Weights of a small mixture-of-experts language model, trained from scratch on English Wikipedia.
Experts: 64 experts in each of 8 layers, 2 picks a token, a sigmoid router, a shared expert of 64 neurons.
Below are experts of layer 6 (counted from 0) of a mixture-of-experts language model. Rows are named router (the router's row for the expert), down (a neuron's output weights, with its number) and show model dimensions 0-159. Each number is 128 + 32 x the weight over its row's rms, rounded and kept within 0 to 255. Numbers have three digits each.
After each expert's rows: a language model's description of what the expert responds to. This comes from a sample of Wikipedia text that the model never trained on.

# expert 47
router:138139089235082111080111131142090122150025122151145112186122142081147115131128163130135171114141136103087160093125151121152129179149168150158059098112142070101158132145136127109157104069125123106137144119138112140137181083150156101115156197109093131142103156106083160128101099132151131122144146215111146160102132176116155074112109098119112104085133128144086182142113124149169125103157141121109040077104174170137123149117127116172110121108086135208137152131067073107149128183100166
down1:113154135097124143171124071075076147136075125154157153119115139179169087183143105082167160192086122125166132179163081086120123138098111077140109122091106102144178111105039135120120113133122129096110101177169200106122107106122140111114114134128079118153158110138129121110146093083137083180091104080128171151150083130127092139126103129140091100089111137106105133123141115062102180138151142083166110153106098108166094158111126118107153147090180138080159146140151114139164170134255086
down2:150143112157099085081101171204087077070168171164078055099131131086172132128148098162086123109126073122080085125152056183152119126130169132143138132091104112100149092164208071105096105145105184152128130115131136149063102127156165086135115088145160156163154097069063100136144134164133124173149096139119144142137115141078093140147122167096140113102111180102177117084157121143164093127102101128193108119089176097148094181141127123119156129106114141143154056126102127129111128137183108
down3:136143123082089168156136179087108057155115121119091116085130101119128098125073107119128087147115154138139085115086104081100130121163156127091127133128117118121076132067178110129103075093070148122155083151117159117104143118103150061157077096104184124080146083120140112114177155155044159111142132173136159173055077105163170141145087176083145177098169163130086127136089151137127130197095088145148118147169113175159139144129140120078151153058083161085099145119129126120123059104091125
down4:185155189106118125121159128146154143123126153036092142034091106154173148118142189111124144153134057122167055137138140143123143137164109148169133124116108087142131159164144066169176112118083115129086144167096115090126100115131135128117160132104109088206110137157183145147098207127144125152152104130111152122192168128119146124150098146150177110136176081144157204113136100121172139123071168088152156134085139163138138100111145130102171091093114131050155167061103142155102126105131103
Later digits of money amounts, dates, vote counts and distances, especially after a dollar sign, such as $770,000 or $859,299.

# expert 54
router:095107100182096154096115111145039129111058100170148144147116133068119069116155129159146120110140137111116139114124139106154130144127138043158102090035138119100168115160163158115142117087168129067151128153124099127135153102168173131119149215108091120148075199093093206170087087181131141156100158165115140101089125157158161059143112137114109083076156128153113167156136083183164121131135174112145134111082125130116153116122166092133067137117119123124097147155092080131130156130104171
down1:152169137148132172196116124184106138108142094152150195107146154118124055156133132150100095129128126125114144126112140088116096176107221168194154086078158101116129145174092177074157112058182094078128142155143186153115129084105162087196148114106139128112141119142157130106120121137172157085129088096120137198119161122163124132080092155168089146141146147110138163140164121171078162179113116113118137088112134115097120140153105176160150096092141095138152083141145156166156187119208083
down2:070099064097108148119129064082119058156123130151098026145141141093145101099062166149159096109111120121110116105097151147107136132204162148135128144178112119156146079131134132183129052199155086147151144135053157130127196087128140126128155106141168068106164139097143140118135064064100180094141092140149093135062080165136109071135138132134124113140154143104121147116148114127109135082104097178109102090138144153091160089117076129113144126132139154149139107153189143106151105102114175
down3:065164165126113157182146124152075140151133140118136179203095119098183140115127098150119105115176152145096160169122136148125137141081089095096133100066152093123129048096113130128077145097144145100111130199132103083121027123100088088138097090196139142145117046145059148159106120121099121192133103139171133127147127065150104091128107172149127112104195098135158132136119124110121055149134114102176121121131140132124091068109108137153167142171155132103159076085126090143151155130165109
down4:199103112130135076103182048119153132076137138152082136153099137119102077167196152100098090183127175134167146164155125151100141114166166143126107105157147113141112113156207157151096131151132121145130130130079135042089221145142168136138132125086150097067182093107119106123126110094091090136136126053091169130072150068165155138129092098144069154112065131161110132132121122155123112118131099139128110171151062064107117129177123143167120144141129151170092146139161129151078134126153120
Digits in table cells of scores, chart positions, track lists and vote counts, often the first digit after a pipe, such as 4, 1–0.

# expert 37
router:183112156188097126149109111173136102143080096160135128115139124090158121129146124137129161111153121129098144098159145078131156120087123116146054097078154138126115102148108144097148131071126119095156108096089119156144138145165156138066124146081067132107121153039130167171070047151173103093106143123105154102110138145143148105131084094048055102106166093134134129195138067177174141136109181128109102104107130091139162128153117110110114194080103153145146146178052111117140118200087147
down0:118103099173152115089213130134179162140052134180111110134103180120125132090152082146090138117118128142138047127197134114180070063148203092089136075070121095113118114105122116109117178122159117109099174103138153134144111085137149150136128132072119102156140078176137142124035111103121130110128124143158173152165145117110148091094083136134043081113073158159108111144166120109131180132144160081131179079155088147147121112109147092093174127099174137160126111106106107117154104125164122
down1:127105175118110189197128120078141106127119123130148167168113080133146117102083132119110111145138086134113161171047156101090115078176162136125107083101095173157172113175125175073141127116096136120141100141150104131136117135148119131117079129139142149128151131136186117167186134208188152141063102088097160058184109101164132138151074120148151115100117136143082047101103111111124068140110109159119196083160126176075122158165142148135100063098169107104109110100097154078105136138171150
down2:165189136119142114121124142129084117108101114127149141152126183096123137200113161128125177108174093160100116129098101135139090124139083132091152156132150114169159185108126102098128084080095115108123102125116096135110005162060103099149142143128185102146096149171148166142080135121125098106084109118155043106073141077111093186123171168145127100137161152110082122154106112092109126086162125102116137113170146074146175114097120131139177135136214133163103180193156149135173068106157136
down3:128176073142140145125083165102132159137136076108162148109113156134114078116094166118133161156127119209150148176140112069124144091136152053142101190154135150131116131146130147123048141137143109148153098124128136126138133141083109136083075119095133067178109085132178220175144090164136097153110095085184110153137155064118130116075159139146145117201142112090123171125127117084094151129136178125103136165173099169144110135084084089162117155183169130152140141150159094085076168149190100
Final noun pieces ending words, such as -ion, -ation, -ment, -ess, -ence, as in Leg-ion, nec-ess-ary, Provid-ence.

# expert 52
router:143079124136122098082183084154114107073106093135146102145159151082155085142164129130072151112179137119102143098124148123147118116090119125156127073052204158088104143098164160151109130107096088135109131185114063130128154082080152180157163143156059123100093134107103172152080099120175158154132131150156120139088163096088120058130148113121106095120138146123141141170117043191154080095118169113085105114104134113113129176173128113131071137077139167126137200150103077110146150150068109
down1:161080154132136109119126084134127084124180154121122106041089082067093167120087151109163114125135118141156110130139180106141142110110107105115118136153072121129108124180119111129071122122135129186154130101206081087067152147142111110147102126175099127096070138145103127114148147138112117108082093170159112114137100139093117122170086120197183110158132163141174108122142105069092077150152097165126196079134083179081120058109144105151143096106136101107095104154130121074053130215090119
down2:096133165110201144119154103118115169101186062106068145141130130133068117110099083095097130129125106091149166105111151128118122073150146107132134125094181125091094157156137134124062174154150164159138084161118160125061153061155120121116156098111134087086148132152101105162144093119073155123122081122173189134140165088139111044123172148155100103124150154102173106159163173141102138155082152132079155140124140150089149109142115171156128014177129159059146118097095073111119132115123095
down3:156113121107109177158061105112130134109230082127102118175171105176126083110144099085119108114098155153159096120102154108142130152138070129108142112164088163131194145112105056144136119167064081124110143130121162160097134199146099155156147094102172108107080057102078142094118189090126106143115140185151113145115153109139131102152106132095164113133134113135104141117143143143163137095083130109108172113130127112167185159187107145132127141145074162126131125076150087129175013119166085
down4:143069139124143107175108087144146048123137084204086102138161094126165118112092113150117108118117142153091095127182121172135087111080101096123072122154094144095145119184118116096180078103170087080081134088093115081140086134113105147127126148120135152070192110164143124093141153143203130107173095127133123136118198137143073161153166165075138138168127092118156149132158183143191120115062148116139161146138131188090163118091162107104171176103153165098094151104116083148167103146153093
Vowel pieces after the first letter of personal and place names, especially after J, as in Jerry, Jamaica, Joseph, Nathaniel.

# expert 39
router:150063092173112100117131119161082128158120154149133114152150152041144134162178119178129157125140161164110166151099185124146132150118170107185108099055172125115115084159166150135117099133081107080127150116123125129142127128118148164128137166134079170095130160134092165162080082140194151121107175182130135120152132173116100118164115093065104087102125164142123169142129077167150112139121193103107048107090142134062185161124099106189136137077096154117086171189067108137129138155091154
down1:163145078116075108186135123079106102061123087122111106119139151120154132168140117142138144168062126113132128122149130147145119150161101106146072110153185145128129143150110076155116102115123139208124147151161167053143100129049095202222113091188175157100083125132116120130174142081125100144103154185120176141123180155081182130096097092145103143142170109144116105118150144176179148159081087106157144098111094124136142100082186176145172114116120140152149151169141085131140087112145078
down2:105099170095145082067075122130149086167150129092159121102061124143112119187175134137099146105178121084147103159136174069161114124149098132188090089119108139095161129162148093186134102128162138197070111191109089117171140136148095189154164158151121113194095102189115082100145177145137087120126178132091144111155145207100122198155122152171146143146107152153145150147062100149154117109137108109137093128174136117122162125183116124100169133146108156084119142173146111170085124113094083
down3:122113197133167131105161103073119154200159079139140120197130130116103119104109145103179132181151118134093098101108116110098072042157073126101101084155118130133157144129129118183131143116159041131150159126093131084176161110113151129083157128112118155151133124074144121134079086116118117104123136128138135130122128117142054164145123194146142105125112144175092157115151089117212159099132137135166163095080151122120095138049126073096161158091102102120145144053114138063057152147161110
down4:058148154162163125118130055159164103129168154136082107115207117087194126114068130109163079098088091153090072176165186130077140146106118124091177135106160148144105155061108156110144111103133110148120139172058139127102094112170157148100122181117133169147109144116143130116151142180171173116147106124125086066159163178070120093083151144097096120174134150100135104131111100150068120128110156163088113131117088075136144131086169146131121154107183142083107091149147137080183154090148148
Closing pieces of foreign names and places, such as -a, -ia, -he, -ó, plus closing parentheses after years, e.g. California, Apache.

# expert 4
router:140077101111129169089154101166057119106107129169169145137141146059087087155155116182081140102167129082084125127139135116161071134089103122181102140024155114140189147140142134090195101105086103124154144127120105137147145076135154147142139083151105168057055164089091164138097092110187162134073123109142129133088094136125154098164140119129102113130154116132089150155098138144179067131126127109094101105099196170082160098166123134112148122114096177120117112135114091172147082152109183
down1:097109125169178167136106075099173124153127124124103073076116080119176095133080106124111120175092109106120077134143121108161168105129055150104093174155093119086150168113106147113155138106112079091134188076153165133165144110098132146102153167153126125150097175045161138164154079092150143118094154204130096146120108134191173137102158140167151098138113172140135128137108145128098087117151129143065097149163145106090068130168059101107151154161080149174141135161160097180113061169165143
down2:124140115124136154142118156129140099133160104092106151095174058121110099139141104090109142154161109154181093195112150140103114153131139143188168061073144145047112135189170166127117150111124169152136085157119165095080126136150138131133123082051095101144158100180103136146105147166126147148090136126122099172177139026117149101084123090172112139095135156178156133131106157173196144113158101108135151145121162166155115127153099094207176138124099133070149082080182166097139176137128148
down3:152096122110128154159144139105129133110156122108156161119125124118131128142163155119166141067144114132126118109119154095134189129160120124112159119097132149129172147118115146138179101153145111191132084115137111098119212108067136157112140134109087156096144171120198198139114093082135115141174158095125135123119107152131105157103088100151151143173124152050087086179142074095073153014120096094139139106155075130164058125181100194162155140077168156068163077126177153101128096163178150
down4:080115111128140085057133136156118156109181100203104162126164148110087105160118112166169094155124108089159102095136169154120212168140136144164096096133124117102115126176140160144106168136054178127105204151120136171106143086131196137125183130118140097110123103133147107101121162136113122154206127118144119119154163117106116132138102134104187117131098096130201150189131143149148163080038194141189116102125094154156111136126127077171190095169157134130150164120171120142080119096133098
Short pieces inside words and names, mostly e, D, d, k, w, as in st-e-el, Z-e-aland, Antoni-w, De, Me.

# expert 51
router:200073124143144123124133137147119082104065102137211141148097170115122068185135133117157124117107155123109159077142085093168104125147162099117078099102144143108137081189140150103162167058106107097161117108130096098116158058121141164086164124139083168124115169119085185161123110160152072127142181141134147135143089171152146080159134100098100087048113137102109150172158097211153152118132157150098103101075093095108149128118099140122139143096104112162120149183060103116148173154096145
down0:131127167135109181147167153053163122087173170151119144096174134137155155113162149172140090100136185136121216160148112132124110109103149126135149128150163201153114170093111094154097145090139158150138150112178176159191165145087128103089097175137163126174117126169167157132146109114094125180158088142111109148159176104134119093120137114144157153114134076122100150096115139174077136153129152150174122132118209153117109153106153139111147103163163155147134151168136094119156185107255146
down1:091119116171135105078189120161115059171143137158142060160132131052100120066098133145124143103104122120172157170130145113157108134091113209135123124140144126137205129154137116166143150110064121155116134190140117153137147136144156149120158092143171099179119116103119128112147199117106180175107126106148106164124149126110086106140132190173167126152136124154113128136109157136147138141079157139177113157210129131194136173084027175089131078137095082126153103113157093145105050115132132
down2:152083129162166088118159104113153098177155149171182134128162107120153180130108132140135164132107169148085166125155154138136121150136115108067138137068127092146084148092077132193116138144124136160193075179084199138098151092113119140101136079148128116129105112096140135122069100118151140117118078091069132123095098136118108122107129183102186172099165122124184113129159131120033139146152167150160172115127102077143123184123165148110107138147192130092100189116145144181166140100025138
down3:122091101093115073074080136129102125149097079145132126137095131133142176124123108135147124086136129116163148134163147147145156117133127156088118139132146196191093163117120098212169148118146134155116119093111103157058116065141103135190075126154139144167153148169062101092116070125102146154126146119092127093125216042148150172115193179140176142102143113120095120071148114149148112207129152135104167103113128135157146132124112110163136127128040169111170079112121141066156094112169164
Final noun pieces, mostly plural endings like -s, -es, -ers, -ions, and whole nouns like years, people, e.g. students, votes.

# expert 36
router:159087085133115111099112094165076126132115099131186123161160129081119099158151148152161115160144161117098119128099145122133107167170151080135140082116135100104146102152166175117108095125116087125131109147162093200122217107155141167109167146156070126074125162123047193157129106137203098064092148194172147124100133159103175084119128140122099106101115123117120137162111103188136104073110181134153077092108151125109144106131104114173099177135113099145140174121108060097159066165074170
down1:131183194113118133167169118120126085139176136125123056133133117173117114109108104124134125105139150141099125077172172120130102156123118146077129158133111148133134145073120101143061068196166142118114166131139084095157150160141144168084181129157157167118112052148135105138099143159117202135189060135117146106093128129177146076121181063162092121151141169158085105149177123135108176171137114128117166104094143136140140173119088220135147128095112123137146149126171062090105124123211163
down2:131102171074124114125121095160131148150135159136083095164089127123144168111104130080171133141071133123109102087112124148117109111077109145123194083126103186153165154125128170126128160149128110064134133197120124111173134238180127178111119169112117166048121107158120175112154153148129140112074131151082096202084104107131143126081118144117070095139132104111147145131100115151173056110114197160086155170138158134128097160088182102138126084098147168061173137104145153132136098111106075
down3:106130161123100150074097102148117094121138160144155188190149131124158132166144124147159112153093172042112065166095153105133134147097143065185086103157186096120169093148141122132179120172125139165136107136118103199118139121135041105111108086156127108119119141119107109125118189124187151089093131158124100151137122101058139092088128106150197119120105162181167124109185097131167116067119116144142134066182127126164160140184078138148144082136135144107122091083134124125106106108052176
down4:141109105133112129091140122129211120138180126094061117210112190127104093105120171180102056121159128103132042092130110076176136151079109137117117070116080108114122181140096135143144133111130070070184103127091115153075156180090130195148202180122138137090156126141096126110142156125160093156123126137147107144150112094088124140115125166135122163157125201125094155133161147140092156146137130140142122098126155118167105108105186139122185206109147094098122156134166175159170106119133162
Pieces right after capital M, N or O in names, plus accented letters like ā and É, such as M-ot-orcycle, M-all-ory.